config.toml
num_hidden_layers = 9
normalize_top_k = false
balance_loss = 0.00298
router_z_loss = 0.0001
init_std_router = 0.0347
norm_eps = 1e-05
beta2 = 0.99
batch_tokens = 65536
dataset = "wikipedia_en"
Below are experts of layer 4 (counted from 0) of a mixture-of-experts language model. Rows are named router (the router's row for the expert), up (a neuron's input weights, with its number) and show model dimensions 384-511. Each number is 200 + 30 x the weight over its row's rms, rounded and kept within 0 to 999.
After each expert's rows: "mostly gets" lists some tokens that are sent to it at least half of the time. This comes from a sample of Wikipedia text that the model never trained on.

# expert 22
router,241,191,163,121,198,217,157,171,247,182,162,257,221,191,202,238,246,238,207,147,143,183,229,172,171,187,208,222,184,222,204,225,149,244,197,176,201,209,229,176,235,188,219,200,172,246,214,191,238,196,194,143,215,223,199,237,224,201,150,195,176,213,215,176,175,170,215,185,200,208,185,171,240,213,138,225,179,136,212,187,262,146,168,221,192,181,258,171,236,194,201,211,219,158,213,197,190,131,193,133,152,129,194,190,225,196,104,198,169,216,235,237,175,217,223,186,159,182,248,188,194,214,251,182,236,273,160,220
up0,175,204,182,197,230,140,194,130,200,233,223,182,185,192,201,188,218,191,158,174,230,194,252,221,154,222,211,223,123,174,265,178,197,197,175,174,225,206,161,178,215,193,169,186,179,185,185,200,185,179,186,218,235,218,201,226,224,177,197,196,144,178,209,173,200,167,226,171,252,203,229,179,206,245,195,174,213,228,163,176,210,257,190,186,249,249,207,180,198,204,203,210,224,153,174,226,145,182,191,199,182,201,202,231,150,215,180,212,216,224,238,190,203,262,146,251,223,170,201,205,256,204,192,215,151,157,210,190
mostly gets: ".3", ".1", ".0", ".4", " 0", ".6"

# expert 17
router,192,201,201,189,154,187,154,168,271,185,180,198,213,237,224,258,197,222,194,147,135,259,236,196,197,161,205,254,183,191,176,220,192,211,257,170,176,171,216,149,251,174,174,132,202,235,196,181,176,190,161,170,147,169,215,230,240,207,214,137,209,188,235,202,149,171,201,227,194,163,227,158,222,206,228,234,200,165,180,162,237,177,194,229,192,168,200,157,208,223,264,223,201,191,244,202,251,154,229,192,213,160,195,211,202,199,172,206,192,211,227,235,200,224,219,192,146,202,270,195,193,207,209,184,210,231,199,237
up0,180,226,180,189,187,177,146,222,227,189,135,212,172,170,181,194,199,250,192,229,195,185,160,237,186,190,172,224,194,230,185,230,208,201,246,241,170,253,191,241,190,229,177,199,189,202,166,163,219,215,219,240,158,200,181,212,174,137,176,189,202,178,151,199,211,190,194,275,201,242,207,187,216,190,207,143,171,234,154,228,180,196,246,164,160,186,187,157,201,192,221,224,244,202,192,231,152,202,209,168,216,163,180,200,226,172,151,204,223,222,201,172,251,174,247,271,186,173,135,159,243,192,184,160,186,165,216,171
mostly gets: " MF", " 0", " ENG", " 27", " DF", " 38"

# expert 48
router,201,222,172,149,136,234,168,212,242,186,188,209,196,230,161,147,175,228,207,233,163,242,197,219,171,228,192,207,193,199,206,214,229,188,201,196,163,207,176,199,221,254,217,220,266,208,258,207,222,257,181,210,216,314,182,184,222,194,200,178,173,191,170,186,210,189,180,226,212,199,203,168,131,183,260,167,176,218,170,212,189,270,140,273,264,268,201,176,172,198,189,151,171,210,208,159,206,176,220,175,220,180,230,168,175,206,162,222,160,272,194,200,248,257,201,251,164,183,174,202,208,244,209,231,176,189,188,216
up0,202,186,213,201,229,216,191,211,205,172,185,220,229,200,237,145,191,195,223,226,229,198,217,203,189,198,206,213,123,193,250,241,183,197,159,185,195,187,168,195,209,169,174,210,180,200,180,167,190,213,229,219,190,172,195,226,176,249,173,153,159,186,207,179,208,210,269,189,190,215,198,207,229,230,187,196,163,185,213,224,200,192,198,239,222,266,221,159,170,201,226,239,174,218,172,165,153,159,154,189,228,238,235,177,201,138,144,211,206,150,195,195,201,239,168,182,228,187,212,162,204,222,214,202,126,234,154,242
mostly gets: " \"P", " mother", " interest", " son", " father", " end"

# expert 40
router,204,262,217,240,231,163,145,224,225,247,180,203,139,248,139,177,173,182,153,186,218,162,196,176,175,182,165,227,213,246,219,242,183,111,215,171,182,224,197,187,225,201,262,246,242,200,223,175,177,198,213,219,179,220,240,174,200,199,208,167,162,188,216,201,171,160,178,254,169,189,179,169,231,215,183,244,190,185,179,184,231,245,172,212,183,197,202,150,216,157,163,186,207,176,219,218,260,155,222,214,210,180,222,159,218,184,266,283,196,203,203,188,216,208,201,192,182,198,265,212,205,219,218,147,202,247,189,148
up0,149,209,204,209,160,135,198,168,238,206,166,181,179,215,193,190,147,210,177,215,191,179,209,173,170,225,210,270,181,206,204,224,246,225,227,257,232,236,198,208,209,222,207,197,211,199,212,200,188,219,138,251,183,177,151,181,164,130,163,243,144,208,188,189,186,167,198,169,212,223,214,181,231,169,191,246,210,224,173,183,223,182,178,139,182,294,216,189,177,225,255,234,264,222,162,233,195,225,218,262,202,231,133,197,243,240,201,244,194,230,164,208,197,135,173,159,193,115,222,193,230,189,220,190,202,266,134,259
mostly gets: " the", "The", " this", " The", " \"The", " \"the"

# expert 16
router,149,205,226,188,141,213,168,215,210,196,169,177,170,198,173,176,179,198,158,261,192,144,175,177,211,172,207,236,236,244,211,244,164,185,243,224,210,231,185,172,221,259,216,104,160,223,216,172,238,235,133,175,210,190,197,141,222,197,184,279,196,175,180,197,202,169,186,216,222,204,247,165,206,190,208,213,180,202,170,166,180,236,162,220,180,202,181,190,211,230,219,200,174,192,136,204,178,221,207,176,269,156,187,179,163,217,185,200,160,220,217,218,147,199,281,190,166,190,228,207,209,202,245,183,218,213,187,211
up0,194,163,208,182,265,205,183,152,185,175,239,248,192,270,256,200,196,201,219,203,235,178,200,184,182,208,176,253,209,189,143,241,216,169,185,183,180,210,160,209,225,163,257,195,182,281,213,187,172,195,194,204,193,238,174,187,177,230,210,277,130,195,188,210,147,157,189,185,185,159,195,208,215,201,170,157,253,149,206,226,218,175,208,229,221,188,182,216,232,231,201,211,141,215,231,231,185,151,150,160,197,230,240,222,203,96,241,191,184,188,191,176,206,168,206,182,192,151,206,256,237,234,161,217,217,165,184,173
mostly gets: "o", "a", "e", "u", "ie", "ro"

# expert 14
router,170,236,221,162,238,194,197,197,200,190,182,206,189,203,177,171,195,269,130,194,148,192,192,206,162,146,247,208,252,234,167,196,233,189,201,216,209,228,232,223,217,216,263,196,200,222,221,135,215,201,218,183,227,189,211,210,245,184,203,195,194,179,231,184,184,209,216,231,279,180,243,201,214,239,202,196,184,228,167,160,222,235,202,213,201,212,173,244,215,168,224,216,225,264,190,221,180,200,198,211,204,185,179,188,186,197,212,237,163,179,181,199,223,217,247,171,218,133,199,207,219,206,167,183,243,201,212,224
up0,146,193,192,165,169,180,171,227,206,204,211,190,202,151,189,186,125,166,242,216,214,158,169,204,227,213,163,139,206,170,220,216,218,161,181,157,225,218,183,203,177,254,198,235,138,239,199,194,179,200,157,191,178,195,192,172,201,216,225,159,164,214,176,169,209,180,147,223,156,163,194,188,273,159,253,134,170,229,186,176,159,232,215,190,220,204,217,240,221,196,178,215,231,258,208,240,229,216,219,198,254,206,185,262,206,203,242,175,171,223,201,190,177,199,238,151,219,172,207,231,173,235,227,181,193,212,156,193
mostly gets: " before", " would", " could", " began", " not", " After"

# expert 30
router,212,212,167,119,194,191,135,203,219,191,194,196,194,179,206,231,214,183,197,174,194,184,146,211,185,186,204,183,163,167,238,172,222,161,190,178,193,180,188,238,217,225,216,233,190,224,165,163,155,187,216,164,213,271,270,208,205,193,205,223,162,161,217,191,190,212,219,256,226,229,204,186,246,263,208,194,217,205,119,178,231,159,181,208,182,253,188,244,198,188,216,186,219,198,209,197,199,254,162,125,195,165,251,229,199,188,187,219,195,190,179,186,192,222,216,185,176,155,237,174,206,261,193,168,227,216,201,225
up0,182,204,223,197,221,155,218,186,231,163,180,199,166,146,152,157,198,233,224,182,247,176,159,211,200,196,222,167,145,219,233,185,228,176,212,188,205,175,216,184,217,214,208,183,193,214,204,220,196,177,249,180,217,216,231,196,177,185,215,234,182,218,192,184,149,190,214,221,200,201,179,201,188,220,236,218,192,243,227,165,198,162,229,137,207,180,192,203,162,206,190,199,217,227,209,204,218,243,251,196,190,206,196,204,202,195,202,224,167,191,163,193,230,209,228,199,190,187,179,209,219,234,199,250,172,177,214,250
mostly gets: "e,", "o,", "a,", "i,", "an,", "s,"

# expert 55
router,258,227,228,183,186,193,203,224,182,203,218,188,136,213,205,229,220,240,179,182,215,235,178,162,186,177,194,167,160,208,217,243,207,165,256,186,194,164,187,193,236,233,243,205,229,198,213,219,198,166,232,198,149,269,171,156,236,234,207,143,128,194,154,208,214,168,151,139,213,184,226,184,216,206,175,235,196,202,187,207,179,222,213,259,206,269,192,195,172,146,155,129,197,260,196,113,211,176,205,212,213,211,223,199,183,212,211,195,180,234,182,232,205,161,226,191,227,140,203,209,199,236,161,152,199,184,169,202
up0,178,185,161,155,219,184,170,175,182,212,186,234,210,180,182,196,190,165,189,224,211,234,215,243,246,201,163,221,223,162,191,273,163,186,181,204,167,193,204,195,237,180,187,191,216,177,112,218,249,228,191,223,216,205,196,197,218,230,178,243,167,234,221,187,225,197,200,224,167,199,202,189,266,149,186,202,186,191,201,128,208,212,172,244,114,218,225,181,176,176,180,242,181,226,185,234,134,199,180,233,228,177,162,170,158,163,182,208,230,185,201,177,196,200,164,160,166,235,187,202,168,222,217,181,210,222,195,203
mostly gets: " and", " or", " &", "/", " name", " title"

# expert 33
router,201,169,192,157,171,174,139,171,219,171,200,180,203,212,186,191,168,172,176,164,172,171,206,231,197,235,207,215,221,186,174,187,211,214,228,183,225,148,198,158,253,224,228,210,241,179,204,191,164,214,213,198,228,210,177,188,213,228,167,222,168,146,164,201,167,158,163,213,155,193,188,239,184,224,163,189,217,181,221,218,252,142,199,189,222,265,167,180,157,204,213,234,207,207,188,181,215,140,215,169,217,124,175,228,227,203,154,207,221,182,211,156,213,180,199,173,232,198,208,207,227,220,150,158,207,220,198,259
up0,194,165,234,173,158,263,197,207,246,214,222,197,209,219,172,244,169,179,177,198,265,219,148,190,216,204,211,188,194,201,194,183,157,174,208,210,215,227,269,147,233,189,199,182,169,174,239,147,215,256,196,196,207,210,242,200,187,246,203,175,196,192,227,167,231,219,218,244,169,206,207,140,164,210,224,207,205,150,203,217,249,122,138,247,215,222,181,176,141,230,193,251,262,156,199,177,189,224,229,186,203,195,270,226,213,267,215,214,219,221,203,187,208,208,199,195,222,219,188,233,175,204,143,205,194,183,179,242
mostly gets: "s.", ".", ").", "\".", "a.", ".\""

# expert 51
router,220,235,162,190,208,200,196,157,207,174,184,182,225,235,193,192,244,213,159,122,169,207,194,167,181,217,173,221,187,189,164,206,182,178,197,157,168,229,194,201,233,207,209,176,231,191,242,201,167,178,194,174,172,170,201,192,236,190,144,227,169,196,162,209,239,215,149,180,160,176,221,166,254,238,205,190,227,214,177,196,165,185,174,220,218,224,192,197,206,148,185,178,217,232,216,143,181,199,209,211,218,175,218,206,190,233,235,225,181,201,187,171,160,237,219,193,178,187,200,196,224,222,175,151,207,184,196,227
up0,183,249,208,200,167,163,207,163,173,192,201,282,220,223,170,184,169,248,185,191,212,183,210,192,168,209,167,222,194,193,204,205,203,181,239,215,201,157,202,146,219,162,201,238,210,208,235,174,157,224,206,184,202,193,186,204,191,188,203,230,183,198,203,177,229,154,116,185,148,231,202,171,167,111,182,156,242,259,232,216,216,185,163,197,178,164,225,185,228,180,219,194,244,183,203,196,192,305,228,203,199,195,240,158,173,256,188,237,224,240,144,178,205,183,219,196,257,217,169,129,179,186,212,173,137,227,226,176
mostly gets: " and", " or", " &", "/", " while", ","

# expert 7
router,209,208,181,201,167,188,220,187,194,155,243,166,167,214,237,183,106,217,215,225,189,240,215,238,160,170,203,183,147,166,212,268,224,186,239,190,165,192,203,167,263,218,222,201,223,238,264,202,186,229,203,193,213,238,189,154,217,179,210,212,201,250,240,211,199,223,168,191,244,218,196,213,175,204,172,161,171,205,202,212,222,195,190,272,270,216,229,165,175,200,243,180,162,171,210,177,172,227,184,170,201,194,205,192,153,222,151,207,132,197,177,182,257,270,228,184,156,140,188,202,170,206,201,226,262,218,196,196
up0,171,176,209,202,191,193,205,232,173,192,241,223,251,193,221,222,242,213,157,213,162,240,154,190,143,225,210,267,190,195,211,216,230,219,210,203,225,182,264,207,240,204,194,237,170,237,236,227,232,196,168,196,167,205,211,186,200,228,213,148,182,225,181,215,253,190,195,257,160,192,189,179,219,196,222,196,229,277,162,181,188,233,163,217,164,226,205,223,229,238,160,239,211,201,193,235,149,272,215,205,198,149,207,179,257,221,191,159,184,226,184,186,157,233,159,241,187,228,211,209,212,195,184,182,204,185,219,230
mostly gets: " water", " military", " short", " young", " new", " research"

# expert 20
router,173,238,178,198,165,179,157,200,190,202,153,184,220,219,194,208,123,177,125,245,198,194,229,141,202,212,207,255,242,243,179,247,229,155,248,208,208,227,185,180,227,231,209,170,255,225,213,188,201,210,177,192,198,232,209,238,235,166,211,214,192,151,244,168,142,201,202,185,221,205,179,168,217,203,228,173,193,210,176,187,178,165,205,208,196,198,154,187,193,197,160,191,189,207,187,199,185,196,195,179,215,203,225,139,233,261,209,277,172,225,225,247,154,188,266,176,167,136,206,182,246,237,236,155,246,228,193,178
up0,175,216,249,185,242,184,194,168,197,152,204,198,211,220,196,173,147,219,218,156,230,253,180,210,143,200,198,153,194,223,183,222,193,219,222,236,224,221,183,175,226,164,232,190,254,228,187,208,236,206,261,196,174,197,153,219,231,166,209,169,201,187,139,174,194,227,229,190,202,196,169,194,203,201,167,201,144,230,223,223,158,228,194,164,214,201,215,213,186,169,163,215,202,226,236,202,213,132,201,170,217,196,209,195,175,241,143,201,238,186,169,239,202,234,202,155,239,236,231,225,169,179,235,157,166,213,163,180
mostly gets: "ō", " la", "za", "ə", "te", "ka"

# expert 19
router,210,169,217,152,132,155,154,150,232,198,185,223,210,162,204,219,231,210,178,184,173,231,210,229,207,151,239,211,170,235,185,203,190,158,234,199,205,235,164,156,227,226,239,218,216,202,185,180,164,160,222,215,207,179,234,234,184,207,173,150,185,208,236,163,198,167,193,258,189,194,191,208,222,198,187,178,188,157,206,178,242,161,187,228,180,197,213,161,199,213,134,129,233,189,181,186,243,156,172,195,206,190,189,189,251,215,191,216,227,179,216,185,204,214,195,145,210,196,197,173,219,182,216,116,191,223,150,203
up0,176,234,158,168,213,196,242,183,181,183,211,210,212,156,218,192,195,163,202,191,185,236,216,191,206,220,188,180,202,210,198,204,208,176,118,207,200,208,195,249,162,254,218,197,242,192,235,228,188,217,182,165,214,184,225,248,206,188,191,128,199,201,162,184,219,126,254,171,158,178,176,290,253,237,183,160,185,200,216,245,223,154,208,207,244,192,229,183,150,175,157,209,194,185,149,215,156,198,254,157,229,185,152,170,173,203,161,190,206,199,128,259,236,176,162,113,252,190,235,241,185,159,208,257,185,182,193,220
mostly gets: " U.S.", " States", " US", " Class:", " Order:", " Phylum:"

# expert 49
router,218,235,176,161,168,184,195,171,173,116,194,154,194,175,151,175,183,230,179,180,202,201,225,193,174,211,196,186,182,188,213,190,193,256,251,215,209,199,206,209,189,206,246,239,182,233,225,189,177,201,159,158,201,220,193,179,191,229,233,178,192,240,189,247,151,181,164,190,163,181,226,156,126,199,194,148,178,163,171,194,224,179,171,267,233,237,198,181,188,184,204,196,223,197,248,230,198,135,257,174,217,226,229,227,180,243,164,200,211,234,184,240,193,243,192,255,151,173,227,223,217,249,194,201,266,190,187,226
up0,224,214,211,229,175,225,196,208,226,195,215,182,217,165,198,214,204,182,193,148,192,246,227,179,196,161,231,214,167,226,167,244,189,213,197,150,195,201,227,154,182,153,247,186,206,170,194,203,165,208,210,217,179,200,228,193,190,198,218,240,229,217,169,176,200,248,206,164,216,209,191,204,159,167,139,170,165,246,140,198,212,250,187,185,192,200,245,195,195,218,170,202,250,188,181,152,124,184,180,210,252,254,251,257,187,217,228,217,148,247,160,226,209,166,186,209,219,138,207,205,207,215,234,209,173,225,206,182
mostly gets: " album", " film", " song", " book", " episode", " debut"

# expert 12
router,223,239,189,166,186,191,169,184,222,158,200,179,147,166,174,169,187,231,163,228,211,173,220,151,167,180,211,186,163,191,206,215,208,202,206,205,213,232,188,177,186,193,208,178,213,234,189,176,133,222,225,156,198,251,202,195,196,180,215,183,197,174,212,226,167,144,204,242,251,245,235,143,230,178,189,167,186,134,126,229,218,178,182,234,196,198,254,203,200,170,242,201,201,203,194,186,229,213,220,156,228,192,256,158,263,187,228,229,153,247,125,181,242,214,207,209,203,243,221,176,190,267,236,153,281,235,181,247
up0,165,200,211,219,217,202,200,248,153,212,191,243,213,208,223,205,200,177,184,199,224,225,167,236,196,171,162,201,197,207,206,185,248,182,212,152,212,220,179,180,192,187,179,195,234,219,246,210,250,211,180,246,193,174,182,181,175,184,184,225,203,185,139,227,190,240,172,211,188,198,189,200,226,210,194,199,192,252,214,237,226,236,242,202,226,222,151,247,270,172,233,255,182,207,197,207,192,182,239,284,213,191,128,211,165,186,178,219,222,176,180,202,229,186,215,201,150,267,199,183,201,181,176,221,180,192,197,226
mostly gets: " Force", " York", " Albums", " River", " Union", " City"

# expert 50
router,232,192,212,170,227,155,204,221,188,160,193,195,202,200,183,201,164,202,181,167,161,249,249,214,183,233,186,169,256,216,210,197,211,200,199,213,152,200,175,246,246,179,208,134,208,198,218,189,176,208,161,172,306,267,241,217,208,189,212,220,171,187,157,202,148,210,174,210,212,196,211,239,179,168,195,197,219,239,182,178,201,184,183,236,191,211,263,233,181,179,209,199,216,242,184,207,266,190,215,182,178,211,207,161,210,211,158,209,201,219,164,225,230,243,129,223,213,217,228,176,194,220,210,206,149,185,202,271
up0,151,153,222,191,221,140,229,173,199,185,228,224,213,159,232,241,268,174,193,226,161,153,191,244,214,208,232,230,146,159,250,229,144,236,260,211,158,197,191,186,204,286,202,228,229,161,155,175,168,186,212,180,230,163,160,255,186,211,250,153,249,241,194,213,213,218,171,215,171,213,178,254,263,207,257,196,183,198,215,175,161,146,250,192,214,183,261,216,240,224,136,195,174,195,161,203,146,227,207,193,213,201,217,250,225,174,199,217,172,198,185,265,182,259,199,182,220,154,238,181,241,204,211,163,208,202,158,177
mostly gets: "==See", " won", " ±%", " earned", " lack", " received"

# expert 34
router,232,199,185,196,209,192,181,247,243,229,195,231,190,193,215,177,212,188,228,217,215,206,196,196,243,218,181,283,210,216,195,176,217,211,184,191,246,214,126,143,242,215,237,202,223,218,195,156,182,193,203,191,221,229,216,211,221,204,199,207,197,132,221,221,185,183,153,228,171,196,235,173,192,233,206,186,219,177,212,197,193,224,231,221,191,163,284,149,152,162,232,146,231,231,223,200,235,207,240,135,229,205,187,203,154,178,231,145,201,213,224,218,222,208,170,204,217,212,218,140,185,202,185,137,214,187,166,194
up0,193,183,264,209,187,269,176,201,224,251,211,225,235,177,181,230,247,202,168,229,223,206,189,178,171,249,254,223,220,242,238,247,225,234,195,257,181,162,208,178,215,213,203,178,277,174,161,181,242,131,214,236,165,176,223,211,156,165,170,224,247,215,209,153,190,182,204,206,213,200,210,167,229,212,226,223,214,216,230,172,167,192,166,217,185,152,164,158,220,225,176,228,138,203,210,181,250,223,201,237,183,231,173,243,227,230,169,187,157,245,184,194,150,241,233,193,203,193,218,193,186,234,139,249,207,184,168,238
mostly gets: "|---|---|---|---|---|", "|---|---|---|", "|---|---|---|---|", "|---|---|---|---|---|---|", " ±%", " mi)"

# expert 47
router,199,246,146,179,230,177,181,176,151,197,209,210,258,198,178,172,220,236,190,203,184,192,226,181,175,145,202,195,213,216,179,200,227,173,230,178,138,196,194,154,198,191,210,169,245,183,206,152,174,186,171,189,251,161,209,189,211,266,232,256,197,179,210,249,147,228,174,194,216,174,186,259,261,226,192,188,196,193,182,200,180,238,182,206,175,262,182,219,246,167,200,161,169,231,185,224,236,222,201,104,257,163,239,216,195,217,220,281,201,229,185,169,191,221,219,207,190,157,234,206,203,168,184,178,218,208,195,186
up0,219,202,200,219,160,183,286,165,140,177,167,175,205,266,227,160,180,149,165,171,215,201,195,168,160,251,242,164,261,176,223,212,133,233,209,229,208,241,136,249,225,229,196,189,228,185,234,216,212,197,183,185,160,197,210,172,200,199,172,177,166,154,208,215,201,202,182,233,162,196,195,193,226,204,241,196,196,203,251,225,193,192,131,209,220,202,161,216,222,207,157,237,232,207,216,148,197,218,226,177,205,220,213,179,177,243,211,210,171,204,221,233,171,203,217,193,227,188,208,282,179,211,215,199,190,182,176,198
mostly gets: " to", " from", " through", " against", " on", " into"

# expert 43
router,224,230,223,167,152,158,155,252,166,206,175,185,152,160,130,259,216,174,185,176,204,181,187,248,163,170,231,245,177,222,171,169,198,188,256,224,229,202,212,198,203,192,210,179,267,186,220,236,182,173,194,159,192,198,203,187,237,224,213,183,191,121,226,235,201,137,212,215,204,206,231,161,228,228,198,175,214,220,187,199,180,174,230,195,173,213,175,221,226,215,242,192,234,215,196,130,213,174,214,170,174,193,211,148,184,229,247,232,224,216,199,249,205,245,232,189,232,133,214,164,201,189,200,191,219,226,229,176
up0,232,226,183,150,238,238,204,190,192,187,155,206,241,199,193,227,231,200,193,215,187,251,202,183,201,168,182,217,181,207,195,160,155,199,181,216,184,212,193,192,183,239,197,197,173,227,267,190,252,235,195,184,167,217,246,227,223,221,226,201,226,239,167,221,235,177,140,253,179,185,191,160,199,207,222,218,200,211,231,213,185,163,187,172,130,182,171,193,224,222,182,186,165,199,211,242,174,265,201,219,261,141,225,207,170,162,250,223,195,230,194,224,183,215,142,191,217,207,209,181,214,189,218,217,173,211,240,191
mostly gets: "ol", " Liberal", " Apps", " (L", " min", " Sal"

# expert 23
router,204,217,174,223,133,208,163,186,223,222,176,203,182,192,179,252,206,170,222,179,230,250,179,148,198,152,212,210,150,221,162,217,202,168,209,181,266,150,246,221,242,182,190,161,177,204,211,179,181,191,118,171,201,177,213,203,198,199,213,176,202,176,228,231,147,184,215,209,228,218,244,189,206,253,240,268,195,240,154,155,233,209,144,247,163,252,199,221,220,213,245,202,208,254,211,179,204,185,204,183,225,126,212,201,258,201,189,210,181,196,160,208,209,207,259,215,208,163,243,204,184,222,194,212,177,174,171,181
up0,190,214,252,224,188,211,181,208,178,165,197,189,177,125,215,213,145,214,273,224,239,213,210,202,167,227,172,223,174,198,207,176,220,221,167,186,180,227,186,199,239,176,211,239,212,175,266,204,226,220,164,232,214,229,184,130,193,200,229,219,203,140,224,170,206,154,256,220,191,176,232,176,195,203,159,228,159,180,205,189,187,193,164,252,210,187,169,231,229,176,172,205,213,209,208,213,214,190,198,211,154,198,208,240,207,227,179,203,138,202,192,264,258,200,183,220,209,234,246,196,198,197,219,184,178,158,172,191
mostly gets: " he", " she", "l", " it", " They", " they"

# expert 52
router,186,191,205,164,185,207,213,204,210,189,229,220,222,258,203,203,216,187,240,204,182,248,165,172,204,142,242,230,206,238,186,232,192,141,216,178,214,197,221,250,229,259,246,151,221,213,207,169,220,177,177,173,219,201,146,201,226,176,195,210,189,183,227,187,209,193,182,253,209,191,232,210,208,212,172,216,150,216,176,200,189,165,170,194,240,167,200,174,226,227,208,163,172,215,182,219,230,216,227,206,204,166,193,171,223,176,179,233,175,185,201,215,210,141,193,220,183,171,147,268,196,214,193,109,209,212,174,256
up0,237,216,198,161,189,190,217,171,196,248,233,158,182,207,213,204,213,207,276,162,223,205,174,202,201,192,267,206,240,197,210,216,207,159,280,191,194,183,186,167,248,246,172,209,218,185,193,203,214,189,174,172,123,159,220,212,199,178,189,198,204,178,232,189,201,255,123,218,200,188,205,211,260,159,178,190,189,232,179,202,203,254,178,195,174,148,233,199,201,167,256,211,133,199,166,187,205,175,183,241,209,196,139,205,145,211,245,232,192,230,234,128,189,188,176,233,228,168,168,272,231,184,169,187,208,171,192,204
mostly gets: " New", "é", " Mc", " 1984", "mathbf{", "ah"

# expert 3
router,161,200,206,246,167,101,182,205,195,203,190,168,170,267,141,176,195,182,204,172,214,243,225,168,206,216,184,162,222,238,199,239,168,155,208,175,216,143,171,217,218,274,223,207,201,192,269,196,235,203,205,212,167,187,248,193,243,218,210,181,153,219,201,167,180,185,197,219,241,148,180,210,227,227,166,220,165,167,188,227,175,226,157,187,183,200,154,194,177,190,199,175,196,218,144,131,214,174,212,183,235,197,226,210,212,229,168,211,180,232,231,176,203,224,166,237,210,174,241,215,216,210,205,189,222,171,186,254
up0,155,264,223,148,222,229,217,171,212,196,195,208,191,201,164,192,182,162,204,264,210,219,200,190,190,164,179,235,220,220,206,227,209,167,129,205,229,189,212,170,197,197,203,175,175,196,182,152,174,237,216,209,174,175,225,194,203,216,195,159,194,234,228,163,171,201,193,192,215,220,170,188,160,246,179,164,185,192,163,181,234,240,220,219,90,234,193,197,156,160,145,231,213,199,176,217,253,241,227,243,235,252,211,232,210,206,162,227,182,211,166,180,228,164,213,187,216,184,183,201,172,149,185,173,221,189,202,189
mostly gets: " its", " including", "The", " their", " his", " her"

# expert 18
router,238,209,208,191,177,178,179,193,172,203,206,191,231,284,177,176,191,211,173,222,220,195,211,177,164,185,216,207,161,195,167,164,160,187,216,163,206,218,188,212,237,249,189,187,203,287,224,175,183,190,176,200,219,212,212,270,269,215,171,194,190,182,213,224,135,166,183,276,218,170,199,216,233,215,260,204,221,195,183,170,216,218,203,209,168,184,209,181,229,233,197,165,162,228,213,200,203,171,198,172,171,121,216,157,217,207,175,189,170,225,237,199,154,258,255,180,166,171,237,254,206,238,276,189,227,219,185,197
up0,165,223,254,217,217,174,166,205,220,231,172,153,199,181,187,217,152,239,166,234,210,236,143,224,207,206,179,190,211,198,123,190,213,199,224,169,210,216,207,219,177,183,262,206,200,184,218,104,193,175,195,183,222,180,201,190,162,173,220,222,218,255,199,187,257,182,217,198,248,169,201,226,221,161,242,220,235,209,234,172,205,198,228,267,143,188,198,194,201,233,163,177,190,211,197,245,205,204,157,229,177,204,188,198,234,171,213,164,196,139,163,204,251,188,156,178,174,148,185,170,229,200,239,167,213,228,193,203
mostly gets: "36", "11", "12", "9", "10", "30"

# expert 2
router,158,205,185,129,219,168,178,209,238,150,209,189,226,190,182,224,199,228,184,191,222,233,184,160,163,174,244,208,122,261,178,228,204,227,172,194,219,225,224,183,240,234,246,178,187,239,234,136,154,194,162,219,217,242,247,193,207,178,214,156,192,174,188,204,176,234,206,219,187,171,288,195,263,221,261,217,151,200,98,164,199,164,193,205,197,265,219,136,239,210,251,186,190,189,184,186,133,179,250,186,220,133,207,169,191,160,185,224,211,148,205,202,204,226,202,188,239,213,184,214,145,219,223,150,215,222,204,198
up0,151,208,188,176,189,238,190,169,172,160,189,203,194,195,157,166,210,179,191,175,244,198,160,227,184,170,231,205,204,197,207,180,260,156,202,184,156,156,183,192,192,183,154,244,154,157,221,221,223,177,245,191,205,171,213,211,171,156,237,217,179,219,204,233,210,166,195,262,233,195,205,211,180,202,155,160,139,198,182,196,207,204,158,219,194,183,216,235,229,240,230,195,223,179,206,156,174,236,178,179,281,177,211,278,201,274,220,249,220,199,196,171,213,222,202,178,204,170,185,197,190,208,182,209,210,147,259,171
mostly gets: " Smith", "ey", " Williams", "mer", "mann", "ler"

# expert 37
router,228,200,167,154,157,184,190,213,239,150,214,245,194,239,186,185,224,197,192,228,214,164,176,224,206,201,138,220,168,233,235,178,241,195,193,183,250,170,175,199,220,135,252,233,179,231,240,114,150,201,172,170,214,178,250,220,155,240,196,218,189,149,213,195,267,220,181,261,201,166,187,224,234,243,185,212,201,141,157,224,221,172,188,249,161,193,193,171,213,157,195,153,235,215,186,181,199,201,224,134,234,222,219,181,205,183,195,199,189,258,210,227,210,198,181,172,196,183,191,161,195,167,258,171,212,216,173,216
up0,149,255,249,169,190,208,206,170,235,188,163,199,196,154,237,174,239,232,236,185,168,192,236,225,226,163,188,155,182,195,198,204,244,244,169,223,218,203,238,173,148,208,222,177,177,195,246,206,280,180,172,156,202,217,196,172,244,184,168,193,183,222,167,232,206,168,203,296,230,214,200,224,218,211,232,271,208,176,168,201,168,165,158,189,220,209,205,240,170,178,185,185,214,201,205,181,233,198,138,225,153,154,170,171,188,197,246,237,182,201,212,177,180,183,155,168,208,210,165,247,138,213,179,217,242,237,205,193
mostly gets: "\".", "\":", "|---|---|---|---|---|", "|---|---|---|---|", "s.", "y."